Weights of a small mixture-of-experts language model, trained from scratch on English Wikipedia: 11 layers, 32 SwiGLU neurons an expert.
Below are experts of layer 2 (counted from 0) of a mixture-of-experts language model. Rows are named router (the router's row for the expert), down (a neuron's output weights, with its number) and show model dimensions 0-255. Each number is 500 + 25 x the weight over its row's rms, rounded and kept within 0 to 999. Numbers have three digits each.
Before each expert's rows: "raises" lists some tokens whose logits its average output raises strongly, later layers aside. This comes from a sample of Wikipedia text that the model never trained on.

# expert 76
raises: "/a", "adio", "ipl", "iver", "ista", "ida"
router:536489483471488496434506532529498495500482541467501468496517473530508454495491515534512477507442502494519514517485495471540491464506507507512513515486503485496525460537532489484498527461525521482512487515508543514546510496502519499529505550519549531497457498478491496515456432488473523483463516511513537473487507519471511491497525455507521503494470522512531490488521543521548543486491508506498501490530518489512450467474476518521519509485503480515441542541520494514525462497487513489493488557520499499505523501530467484499506512519487535458500478522507499522498514486478478537512509499514505530494554508526507540562525504478501476483532465517465515512573502491458499514462453507468482515501503451530528512493520546507496482472524486500513512466491481454460519549515520
down0:505547453528481483506505470468529508468514512507494506504514455536486459494539506511502530499510494484511529422473473473522518506469512496506494498523489533472479490485498533472502494459483534514477510486472488500536534484469510519492452480465472518475463500514510528453493513509512450477515486503519507482504498535540480506498469478434476521513517511492504515551558473504469512491522479508507505507496509470464513494512496499484535465514459563488491497464484476494506546424533520523542533499486504498456504517473487469518516510558452532516486539502521480508516491522495478474515483460533475505453493543508533492507488460480478511484493465499455471494481483498509496474508536461510504495513467500511532473499440476529518497443495489516515523462476514503496510476472497
down1:508459466522505550495546511472489457525483499521513511521474502528533500534491503482466455541500495512546522500532527501537550520510489505549497449491481535460514509525547459512471515499557467500514479504499487504510480493548464535471499500511517531536508502460500470497478554475481520563499478459537467550492513498525528531505520504526493533497471479472497451483510480497490525517470492497479517501483503497512498489514484470513511500524477509536529456506498500511507532497511553536497507466501511534442518475516469490476492532565503507513488529499502560495515505517508473497515506498492470484499518476478495526457470516473469480505503517486496521562491548491528490457527448499508483472516499500480515467507524527505493477543535482469535488517475474477497519520485504
down2:552510520490480478528490524481471520465524457498494484474463501523545504539535511490505527502462514512470440540494475528439501479471486487463479526493496551500455487498508519465490476484512485551498527489497518511503466483473444508536523472481495498528498462502496461482470514515507480517506500515501486492502496441511458504501453565516517515479533502468469515541510551552515492516508531492542470536514537504484534515490499534460530520461516514490546459511467479475525506537492476536480495493512506506489477482482471459515510457511466478514503510478502484510488481533495504540498478480530491488467523543535493514502483491507485481503460488507487478502491504502486464500507514468466492463503513514500502522536453517475540535454518522481541496505514506493510524516512567
down3:486513473507497554499516491536566538525500478497508528495486494494458476509510510490498526476506522541503480500521504509511478477457469548478475483496512477561531508517468498482509504516501499486466492508509495465476472514491520522490522509486491468513506492531466518490480535522514464511507469483500472497511505521553485498443482471482500505546507502493439503537509476517483425503489516571518510492512539470503469524494538498532493544568473514478497518524459480468477476532509506484513507503515504463467486475525509514528519505537473488506465408503527486507469528516465487510479529482505497503481485554480508490553503487496473522506546504467434510506473463503474514541509487479517513498518507550485509526493468490511519543497466520505479506490469494489493468474501480
down4:504449490451501486467523542507510495507486517508482506490480505516481491500570513472496496464452488513493453513497521477508513515467469533536558485488516508506497488475504548460464474517509523510457466486550485494496495545509512517495532527468482483511530498490441497501456525499471536503534514486525522498462518539506518495487484479554507508461483476504461500470476507509492528485479493493477484543489521510513473530469480488475527489520503545495505516466468541474550489526481484477519510494534533478501499491548478526482503507513501505474502532476517462521503508494509528518514517519558506491506500477485481494543502511500535506496491506515496538447518445475483456463540497529544523514483530511506442551503468530514515504528504479489485497508531539499491468578483486
down5:499492505477509531495478514537487475488499514500530501515459465456500496427534490458535491480550515533516473543487526504462497460496486487489501520473499526549484476507455519500489470509494483518489503457510538470482495482506506477503509469502473492477500504511495508501509467503498519530433516527487483530471440491515480507542516494492519465585485446474490478448477521477518471517467494469482492535477511498472514503526529552491489468540522483445494522526486528529498512486475534533530513484513492499542512451537481496513497477469512442477519496490501490452496527517529511551506524490509494515503517477482464530478516493534483509511498529467506515480474479505504446511524502500516523482495526495490488532537524500441543489534482490477491493521488519464507489506541529
down6:490509541482490486511543514496478530525506513505479535515527497495492530516476490555499500486533498442495499539515484500498505508565520516521485484543499525511535532527525464523485518484528515562537500503468472514526477508482512487488463472490505462506495511470540504540477534488504466473478487471512472500504521471493492534480513485478496498504527484560528414491495512500507521510543492533490480461508474547506514518508502502504464530496477482533507514507519495538512505501542501495469507507472499502505499494508484431495457514512502527522546524509473538494542489438484483487511486519549438566545478541515500541483498486521480490494506473492539527510543497512522501433545513516504541495482516524473507502490523524539491537496500474512509500515489473517466504499514520
down7:444503511499482523496484491510492535482485488518511494548492490504487454493521530516500494503467465462506505512468526526480477522484473492580478447496502469485493483530499536534509510485468490490479508535534466520457482466515521532524526497521553510477494514521513496471504487514498494490515539515515507488506489539491486528487495487495514545488491533451482499527496510533502526518524499498487500505488496498508511494554507498498443536511511479491477487477469506544503495569465520511527544444485539488472448437497444513475504463466533473545517503494518551476508527494506488463518520526494496495474513538514490488547473473516512472525498521464449515518471502511518484493498534541498465490479526552483445490506511473503490480508485489507509540521506500507577495487499520
down8:487505480541503504553455506542474521500486489495494460478503512476460511483507513460530484490484481493479485518465548535500493513484534472519504505483474520532515510497510483532497484520472511464489495497552521491505521489495480492496555493546503490499532470561521517468539521490516501486468493540506501568500469517495479476471504496487488491529505493460478471474512510470499520508497506459544474495519471484463498464498484513476539516480493477500527504546495541468507515438471488449468505531477493515516539511487517491481487451484463487516487505492504517509483499511483504525503577513494520435486511538492489523479484517451511486529513518473482489538468506531488502473481505481526501471508447478518506563499500480494453496503500495473513498510482512572456505450491560
down9:485484498512515503531519521532499514538463542499504485487499477485495475506506490505492492494521456529553492510546498534478538508454477488492518484481520495522522480506513544445484520504473489543491501509467463492497507508492462482496532536500482481549483511515450503494513447457510522531501504517494501509466496458518482508491479498519490517527496499512493504520521526514505466487511548457528461510502494507475527449528539527454533549506513496532572517540469458558507480499500541480477533462474504566469508484517475481482502525496510442515466491470518483531499502534473487560499533466514529484485519478524503528512507491496456485488493515466516461523509482481496500516505475543520516471526506449490476523465453466490472502510498476504474493531502502495520522539541508
down10:546500501458504497495522490490486483481491524513520520514499501488433517496528465502496470445488485516505511484508537483543503512488482526530540511524487477493509484518491496458495490523552487500495532461480458429497463468483558452528511451553491477501468496487500438509468513479509538498518541521494483546492513508554505472466493485502532497514487483479483473515508537539496547467494508492461461509494518484544484486505473492499473514509549502510461522512480510504490489475492501502516529493522488513506528526486484517467504496485479511552494526513489510467489521492512520522507507492471472553449494489518514523475477493521477512499512512565501537525476541467514503504546485507481536520503524491503463489514501492545493494539557495467549549467475523479518468490528516
down11:491516438493505522530474516527496488517479533528465513492505487463510502486481512522471486479492494489503508481509465517504533501503533466497508547503531563518555514513508503510491492465483477547508507497502536520473502505527468486456522524459504525471482454496527460530528477507473534488526511554530504541515461472504457488531505525497491472476459504468499480519504510487518462496472454509553484499506456478501515480511456526488493526489507450501521480525511474529511517524476499495453472495494538495527540512474504449485444489499503458527532444464557482491499486452515498503489494548497484466523484503495539494484511478515477492539531545490519487529482494536510499518501526483498547458492513468480504535477539493500501506526496447478489537488510504533479494476543501
down12:524487481478501498534509519500480486525472501496533466492505534450530455433527514484496468439483527532499496521464488488470470471440502501507506533502514496502568480509462516497454477489505496499492484487523458487458515503488539485506505516517506467506512498514495466459490505496515586532459525553498489497473487476489484525529510487519477505519463488493501480472494444482518519485475578459517490504517504469486473462516501493528498475526501448459506513489465504504494492473467516484483491488530512507509474513485476501483514470462470448488493499504477446464482503513530535555498540492466521482510492506495505484526516485498526530512502551492511502503504461500461519562532499554505461522515512498508520523482496476497516513568503502478493480515496514485495495515506516
down13:469480472555507487540519502529495501516513509519453501497514444500494524502525489518539455526515482472534459501520466485489524525521499494477489507480503488486481525506502468498496501516458505480503499486484537446452527499500453471492485499488479530471485471477517475465559489484496480497507500504478474462488518526465509543508546539489493461540511526495500486510496493522514506470537494470526489514476497508529524490500504446427515522501493486463522445522535501537525533511507520506547493488456468501500562476478512497508471463514462507470502544488516553524462485525521494464465506476475512488510527534491507530487522441490502476477497461514514493498496548526527481494502490452537521485485510473528531465478474449490511462500494546525506479493469490488493496499540521
down14:490515503504481445524522497503514452529545512494504558464450464482495520512504481476516467520497478523504514491531474471517534523490526466524487478509512456499415451508502465527497482510500496516528548498475516522505482479494499507514463473484504485477485542481510460523454510452529509484512491493509467539461524516519544484488508515515487488524482500511517492498481523470510493544484491508467452483472474535500476497488505520556518514474464481527515488508526501519496521526496523519480475519487516522532530500525542459476472526523547526501518477458485537468521498530491535488494492486444484505469524506527522534472461487521492479490490487501517503526509535496533511481471452513478560456448523524516471502522498502477485505479498546492510503502437516513487467471525524
down15:442512549506496487490532484507506504516501470564501521541522490486533503477536507478533509490481485539534503518514459488506537521478520493501504519484506471517526520542497513505460479488492487453470493488487496524480472501506463474469567505495486509462476507489480440477455484496508483470482471463493506519485500478505490503495509482492473505487491518506536532483497527527494499463508505469555562488509494560501486520529537495492541472519504535490475495515526496533509464534489506489505483496557457458497514494493491517458464528435452547481468525551502490498466495488469484502500527514490486501471507523518533539524505505504473511473515489555461492511493511473513518518507496527466463489488510457494522544480534502487497479469475516470507483547489446531498512475540526
down16:483484487531544497526505502532463504512517507511518484508488476478491507503512484528474529485504436480512525504468487483523509490499471479450508506475501486516434521503521525461495511517485503495486490481505521508495494488457505490489491525491464461475494492498509502477489528438525479449517465529479491529499505444503490484498480473518513477510518485488493479512504525466532510531516457492496511520493543492501504500501549521500516539493526528503529485554534469501524460454523549526452481508505504514528536475520483515519477482520499478492496473449532508490522506508466562436498500496481470475478505488473522523462547466438501533501526501524510515483481490510523545477503519491518545499497484500509473517517446465492450522435517503509486437552509485519473502461544485
down17:490467508518499488489491472518471500511470524462502489485495474477489495510501523505487486477522489542492492497521533499462505492492501482575498501531489523456490502471475517532519437514491540515513515535474485478520507499510480489469549510583482469487500477509507507503543475514482513518511520516503468513515502521494487512504579451494487507521526520455487474511486493484500525507537477491507516514486473499546500497506456498461519534490485501540530497524536547510508504495516475492455540497491491517448494535526497476510518468473543471515496516454553536481506532506511479530521574485495559472481510490493477504502482461488500495545492536457522495498490551535529487440500516510563499496498494451460481487494526480481505460527486468523493497517533469497506514513510495
down18:479494484536484493544460502520497510489482544526497506534506517505486505506484509468463472492476507521527503531485462480534516476444530482491536540492507497516461498498517484536502484500500534536449517518517492494478494417522487519501517524502533472489466547489585525487506514518523475492470515549478483490500504464525488453527511525507474475538537559491555474513464489469510499517518522484527530488482441522480475518482489478529532469501516502478531487514514476506491502550501510492492451514483514503477496506495530481499508530459560511482496447479523529518535510541440514464496525472492506473465529480524519491529477508547526509507475460495512471492471512501521482507491506490497505451509495491507517511500512487487463498453481491489534492491450511484517481486527504
down19:507498498522528497499502478523482514504497541487500488492506452480467540468507487514488503518519477542512523508496488518528483508498517512476487523547504505508476525463467485514486472478496459486475466537480483479470511484508508441493516477509510467453490514482522499519530509529535491514489545518512491500526524518502500554472482446499492472534542489480469508528500451487495487534504525508561527523504499495482520500533522514500584484502455461476504479520512503480471509484541477501492453508486499493516526486501540502543459482491506459492523523524513570498483509546510499468505471487497537499475519519454491475519466474512488479509456491485488479488465506532499529546498536496458481476501446533484554545485529483472525457565481528500466521538532505505505480481490483
down20:480512525542524534476514507493488514503489515476464504514501511436486450504508491523504488507496455505542482501518493506505516512542521484514500496552458542494487516535480502505490510510530466468483474511465495528461511483512487478496517537481529495503521479523457517537467526536476494531468492542505498519521508548516524505464485529472523528549476490473465476468446504493534480525461513454527470544518497529512545502485491527492549517518502503502485471529512448514515491530446503511474479492486481494514488490522497507515489513468518440524474534529491502485503525534515457528502514514474436469524512519459514543518501465525498521477541547492499502483502524483483499477531449487514528468486504510526513532495527546447512527501531534462520516487474536507519495526515477
down21:557526493512507474505453508484425475504503534518498472538511510487485511495484501496531493555479459480534493515483540492550532499526524475502535519533465530461504457482486446498497490522491510525554507483510513488511455496504496478518472492488469521498523462494514501462541508524483488494484524490494508484473526535443478440542553494484519482474465460503538490467533496494515521501487501491472533496501476506502476493482530460505518492487471524524499522484518521479514527492513485513532476493501503471521499543473514520469532515519455522468521513517453502490531503507524491511513479504504497563511503463473492553523473450508539493486497463557536515480495514495512526511494525532513516466467514461514480454467456493476501479460534526500525484470488510491483492459495514
down22:548474517524520497502485527525486480490475484500501466499480529428491469469500553492490509482457523504461496522502473489490458462443486507501492490489517506504510526493464494505469454497493508464500468515552491485510512507473518486521539496496497479510535510558460483517467508514518546507512499551516462478487529527518502517477482507502492514509512477490481519546543489506490496506502544488492515518501479446493496489518523496547524452537493494466517529515465495487497484503495514499452444490500540501513501519506505547532530486448496450517506481518521468479470470499466520520495520514473506480511463561490482518547483515497506496479508536438484491486444485532481503549484517537496451486534495530485480553533519528520516485565472507505476503500515492486530489498482481
down23:498497461489478537488458465485514522503500498506489520497477470532489516572483499505541510537525513482530471522473524504530542547564514509533513444496482494456467492492532520507481542491531481511499514497471499488511502472501456493505469463437535538518467468501504510521488499478428486479508453451505474451555482532484485491484490468477512493480473524523520511531518483512483492498512440498489505487490496523504514474514491502510503491494511498538497469486536497512474481528526463535509529488496441459520507507487548484497476493536509548490505498517492546521492480529512503472491477520534473515479527513518516490494475453528492503476514493508516509461535558489541501439511468508509504489481519500514532470470470478511481488452506510529515537495479500499505509506538471
down24:489504543479468515496526504483516509484530503482479503460453475508509481524458513537467512513478528549529475473510533508497494517500533501545491454466485502482451497517524510491468493546481491472507484514493484539454522496528521529513520543517519529470547436483508520504478474513499498472514496480497476500523509526538518529490479528550500528506508560496474502522508493520498483490509484513474511511539482475487511471495486504534533480536526490505481524562503514507505443482508444512545492465497518513482522487526517556504473506493505453533480526492507514514496509512507531488536527543490511510443477504507487438540494580509489488546487503477483490552489447503465475466509490494517506504490501540469496479526475522500464505509517525504498528486498491505552494524523468
down25:501471496474512496488443513490450482459498488521476430482506468480534486502512504538537470467501511487509541543532521516448513501495486484479483485493506462472512488503506482528510505521520468504459490477509522470514515489502455490476522487469470510494495484520486490510509467516506489468490497510524504481519540497481468537493495501496511458482460538499483517531521463569483494466501497485511493484502491453491513476550514520443484502520564534489480470518486470475500525505517494491506493505500525557523509487515463483455517477484518510567520467531532489508509513526489515502494475478523538507518555540531480504485486498454511446517450505528467452484482552513465500491476474532505482423512514455509538500510483483535521488513497497492531507486516498506503522486545516
down26:475481507459470490511516512501505491494489485495480504493496489501514535565512491514527462486467547517501499528552468488446507520487497469511466505481451513485476524492431498509526486486508499480518494499478519482507513555512480514531504478494506528492527492514507478561451501508494501509481537509522446513508513537502528531475509477566515510485501489509458510493487511520477503536501534483515519538491510460494498529502461473490518501472512540512492505463479459511532467519463508511510463515538483525486509525496544486495537493492490466491495518498516476462461449540528451518496533502498494479541502501479440488538465492547495479495527499470552532537475511502517557522526488507508513514525528482522476524489508558445476504534482501509444504532521523476498522536490505
down27:486459472546486509461496523472518517514536497490492472489491469520481534510496479473467553525490465480482544498519456439502508480530506494530546498487535505538504531527545546498496488480520494493474457530506545500475546474545536494466437488472546489538505519515495539469496499465478526475485502518483490548467478502537514491468492498500488473483471533561485498493474475481483484520484517465486533502472473469516464532524506506547501533528500501502468504499564491491476503485472480508513498523488519501473498515550518510482493525477537472513479538489463491502500466554559475496491542513495509504507518482533486519463499522490502510510533455516486497536517471514519492506495480496549508533493528478505503493532514465500492494464520477517485483516475494489564516505504482
down28:508544502481514487450462482493514462459521511500493502468493488501501522462433511477476548535549498518467503497445476477503480497550529499507470494487522484539483501545522457488491515532457492519524498498502530509484505498512499492474468471522516465508500539514529526498488491507505491474539493490491493491508517519462530505470511501540482514519506541513497484520496490450538442575501507479480509531502492535497487516487537489549515479525532473510510524504513493505511530500555472513466508566456511538516522485510490434506513493508491498465508492504493517508501527483481523488493497497502519510467487451492500464479516546501536521555506456487486533496557529501471528504468490517438515530502469504496510491513421490503508529487494510521474474460489485515477504482505486
down29:507442491487472503497491503504493477520522500484479515525457492528494451507494524487514484505472524489509504565553545468520480533514493495471488504491509552496442488455504444508446540520500506481536545468480495497525483457531492499492519501529507536486573468506482505509508442517495487488523507511547537500542523511490531508526559493498469496516515500465497502509504531492455519519503497466495515528487479460528514503499465492499509496460489523526468489478526564488517555484473486474524501465526470536470550482477525501476508461506460512529515487467489514502501500481474508491530492507468509499522512508518484466472492498494515444485456543497510491459489518535497458482496491514541502490478467479473498465499519462500518499547487500495506554492522498504501486521462480
down30:544544472455445535454505479515486499487521488515532512502474501536511491481534461444499528506468478480479491494452487445554481526517521509466556515510528477482500475527564482527495512475495518552460489474470509517486482492506476527497497424519488496489475497520516536527489507551479486457487487456513520494485510495499476469517525485479502527500499477483533507475486487508532474545511461500488525504479502501505526526521492551503495492507491524497512527488530495500536532519512510540495482501510473485493481498504504471528492504554486543496508494494489499499497533526492498490490529517500439535499458470517560500478508482518518518474464479493541500484475457486507509465511515453509464541523500454512488493533505487494469499497523488518529512532528501491490463521427477
down31:480528539483526507505445453469494536458545480514479474516517513523569527513481515484483517518495530474511488476475485507562520521575482510472488490523493495455528511502497486522514496523466525511531502494480473493532502517494508491511426492460506512469524512498505557486474502494481472470511501487461484459506478531493500498503477476472506484447495500496552506497514490493463491493516502497520488492522520515485513478532521506509523486481495522527496489515525474485460495474547486506518516515534478487444499537468530448488485549487481560507531516544470490560520519470514470465487476522515512520507517483490497512480494538503530481468486457490525494455545450476530489482493505516477465519493512515555524478538497506506512475492500484499501532468485529530485527496461484